Weights of a small mixture-of-experts language model, trained from scratch on English Wikipedia: 18 layers, a softmax router.
Below are experts of layer 15 (counted from 0) of a mixture-of-experts language model. Rows are named router (the router's row for the expert), up (a neuron's input weights, with its number) and show model dimensions 64-127. Each number is 128 + 24 x the weight over its row's rms, rounded and kept within 0 to 255. Numbers have three digits each.
Before each expert's rows: a language model's description of what the expert responds to. This comes from a sample of Wikipedia text that the model never trained on.

# expert 40
Description: Words inside titles of films, songs, shows, teams and wrestling events, such as Love, Racing, Live, Golden, UFC, "KPop Demon Hunters".
router:147126158152149102166120156180165138137122140133166140106142130127125122144143140147110112130132134107127110131126160121106113135124133138083138116158065122126151154164103104132093120129127110
up0:123154145120112082109136127161108130085121144107149172123178143144119127163088087142143151146129149164107122159145089134123163136152131160122172170115187111141123138120087151133089149126147135
up1:088119118131149130091115095148126107173161120086120086127116143108139112139153146126155144115092114050133132163096130142080085194140111074099135120141117154134166160142141124140118128115118144

# expert 50
Description: Numbers before minute or degree marks in football scorer lists and map coordinates, such as Cole 61', and O in O'Neill.
router:101151076105116136132106116134105102191128060149155091156161122163104169088143136110147152130134130078133193083116144106134121137108186128128123143115159153107138098133141158134128157115135129
up0:140096114138146128149112137115158114164105124121098141164118150126128120091110155160129113151128091107105121130154143157141138137119129088156105157132119132138113149149107149080175130149140133
up1:134109116151170120130123143135106169157133114142130099193127113146168100090178182105158107131110131124111120131086106147157150142150121101141155155150113153132106123189127136132150117137113136

# expert 33
Description: Word pieces inside Latin taxon names and scientific terms in taxoboxes and biology text, such as Palaem|on|idae, Lith|osiini, mac|rom|olecule.
router:089147141154121115123127141116119152109112150117122139127127150143120094146169114107106166123145106150106119123113125156118151159122117139184111157124167124157099114114126119120077161147101138
up0:135087121164131157139111114142147125176120135152138188148167173149103120133127105107127171142103113132131140131144136132118169189125160141147128118139122122148139096100150119157110147146123108
up1:136135143128112120115118096087121119110136095112175162130148138127138105169121115154171115088121103165134123166174143158130139128141102138145115116129133101139105107129091148108095157139117116

# expert 23
Description: Opening or middle fragments of longer, often technical words split into pieces, such as dec, neur, electr, trans-duc-tion.
router:153130143127164154130103116117140155093138138095139175134158086130149099110133130108128123144113096135090122086103105149146155138116116153182124096150148137131097151118112161094137176203142083
up0:095151116080120102122169087132076115122136196127149131092163126158137160123179107110103103124130115108107107108123111129125140139138130186122098129130119149111091096123113149126126168150126126
up1:154122161144151103145097093151145135109150086098136115128161150150126154098097126161121108081096119143093131123138121139127118117115112133111108137111099099110141129124122141105133116153117134

# expert 38
Description: The == and === marks opening wiki section headings after blank lines, such as ==Legacy== and See also, plus colons ending lists.
router:107075130123108146183148136109136117134132174147099147128147115123102178151101139161141157114137160138109108127126128110149130114109146123095164094063133149127123085091154158120139168113118168
up0:094145168145140151148142164114158131146127166124135121124173122163115133155144112116079127176108158154097117103117115108134097110130135130139130137132127171137135118107100111110192151116102147
up1:118098145148132104149144148132138142136113110115144116104092100086134155140112161148124114071138131116149105116129163144122111108137137118149138107135128107118148129142102083108143104112141091

# expert 16
Description: Final pieces and words of organization, act and institute names, such as Engineering, Research, Management, "Appropri-ations Act", "Dystro-phy".
router:119126125133125144167149133191101147113099141132142153089086097124141111177185118100130120150129107087142135144172140093129153135111110149104133130153112114142124128147128097148116120167141099
up0:119142121136105144152141168102096080137121147132156148073079066110117176107122184101123100116145082114129112101132081126148139121096167085136122129137135129124137128146127115117146123109126160
up1:164105105171142179149084093145087137099137095147111167121135130118109127158118178133169114118106090116085156128164086126157167123107091091172099165125130131089118124135108139134128131183151110

# expert 12
Description: Short numbers with no trailing space: day of month after a month name, and values in semicolon-separated stats or scores, such as July 18.
router:128144095129102124130099127107108084163121091082150115128149174113124153123147140117130149152146139099117122123102118128139134161144138142154111104104115099124115112129097132166137147152126107
up0:143161138154095100149129094110075123112112151115172112120094078149145103145128103117124142144195131127102142104126132154128083126147121172112111098180130137096084150116126142109121129132122173
up1:137113140102169093121101161109115105109129119124112124108106156142153124125129123073164195125183084099143092113135120119134136147110145143113153154143145112111138170120123104158111124137092082

# expert 3
Description: First names and name-ending pieces inside tables and lists of people, mostly sports results, such as Carolina, Letic|ia, John R|.
router:124136143150138134125133136150115162167107140112143054142141130125124127133134141132112118128153133107120123112113139123104142114151141137093135106166081136138159119117164100092113137101128120
up0:174150152120115114159154131137140160158144138164165163113178149098103107121112116118134128131138154132115138185149190110118131098141163148131121154130133140114147100161135118101109154180114131
up1:128144113097128145137169117119116094118105041114140128134144152149124083120114146107122152109160166162124087150105141119161123111136142121137119109094143154127094115137117124109145154111076088

# expert 59
Description: Pieces of place names such as US states, counties, Central Asian names, plus km^{2} exponents and decimals in geography data.
router:107102132144132101115126169120108118156131146131151135094113128131110153100118128114152145100089164081106111145208133114134145142159102136104117135141141139111125106178124120146149130154178166
up0:155108130139169095097135110080164119138142124123106166147137186150097106109114129115143133111094143120114102111172086108147130206113089128108123088125125083172174106137176118133164157148124116
up1:113120116097069132153123091148108103129110150075109126115118138141147115128109110158173108129131152145113170159157095141114153160139140146154130159123132146118153096109138156139144119092186116

# expert 9
Description: Sentence-ending periods, quote-periods and paragraph line breaks before a new sentence or heading, plus table row ends and == heading markers.
router:123136136082150136098107082109153110091170117123139153122159078121107090182103150109112161146151098129140150164142116106095113133124129145085126135086134137114133150091145137135124165137117126
up0:123127173098125088122156127167160108128163144109153169121109112137111135138116161128121131103087118130103127141145135113093103153166084122127139110100138170150092158125115156166163146131115120
up1:140150139124127105066115116120175094131143122120144137137152109159169088127103126133160143132099118135098160188145146126100118157163151113129142137096145110110110149109107139128161114135113093

# expert 55
Description: First syllables of personal names, mostly South Asian or Arabic, in cast lists and election tables, such as Har, Raj, Kar.
router:123142126127118128127135116102132121142165140108113093156109122117154097134134134135126098152109159111142139106133129110124120152135060095150142102145133106125140110078155095168142109137120125
up0:162114144149134102146158072096138110109097125131170126141125134149143135119128122121157134128124104143136103112112133156166110149103131139083134106132104101147119144109133157188137130169096119
up1:176123153112120103137138114187136131129130143092141140103120128110130089123114106149122136125092139127160118141126121105125122102089099095108115152091110100141138150095063123119136103096142129

# expert 20
Description: Opening pieces of Scandinavian, Slavic and other foreign proper names, often in sports tables, such as Sand(vikens), Deg(erfors), Fran(tišek).
router:099153118142106092126098125117090123125126157103141108104109147131147110124133089148147112136151148099159130173102146146116122128151114076149135162131154122124150143100111100138165133093106133
up0:105092164105141123067122144105139130095105072143132119147141129158103079141083173147106140126170142108093156147130158114116129129149134182140106157119062123169136133135141109134092122105134116
up1:113130147121153149144174145108163136117141150111128147111162140113138121098087131130107134166144131159174125142089166114134148147073127157153153132126137163143135125120132128126141121156114133

# expert 5
Description: Linking and auxiliary verbs after a subject pronoun in biographies, mostly was, is, been, became, as, before cast or awarded.
router:145112157116096139158156112132172106204112131141124138112133109139103161109121130117123136131143156121108103146137154099109135106148159144123073122146153152100117117139110113145139125096152101
up0:122172129099105079111116097151159099144147158113112121115089158125179095141156141079093156086149122129105140156115126098130103139138180123150099119118115158170111129115133130110137146110131131
up1:133119101134094101152141135147149130110130135104177147146121099135150118146113115082146157122132118090131144173096134139160092156111126131136150169157103155148120125131080130131152158093104156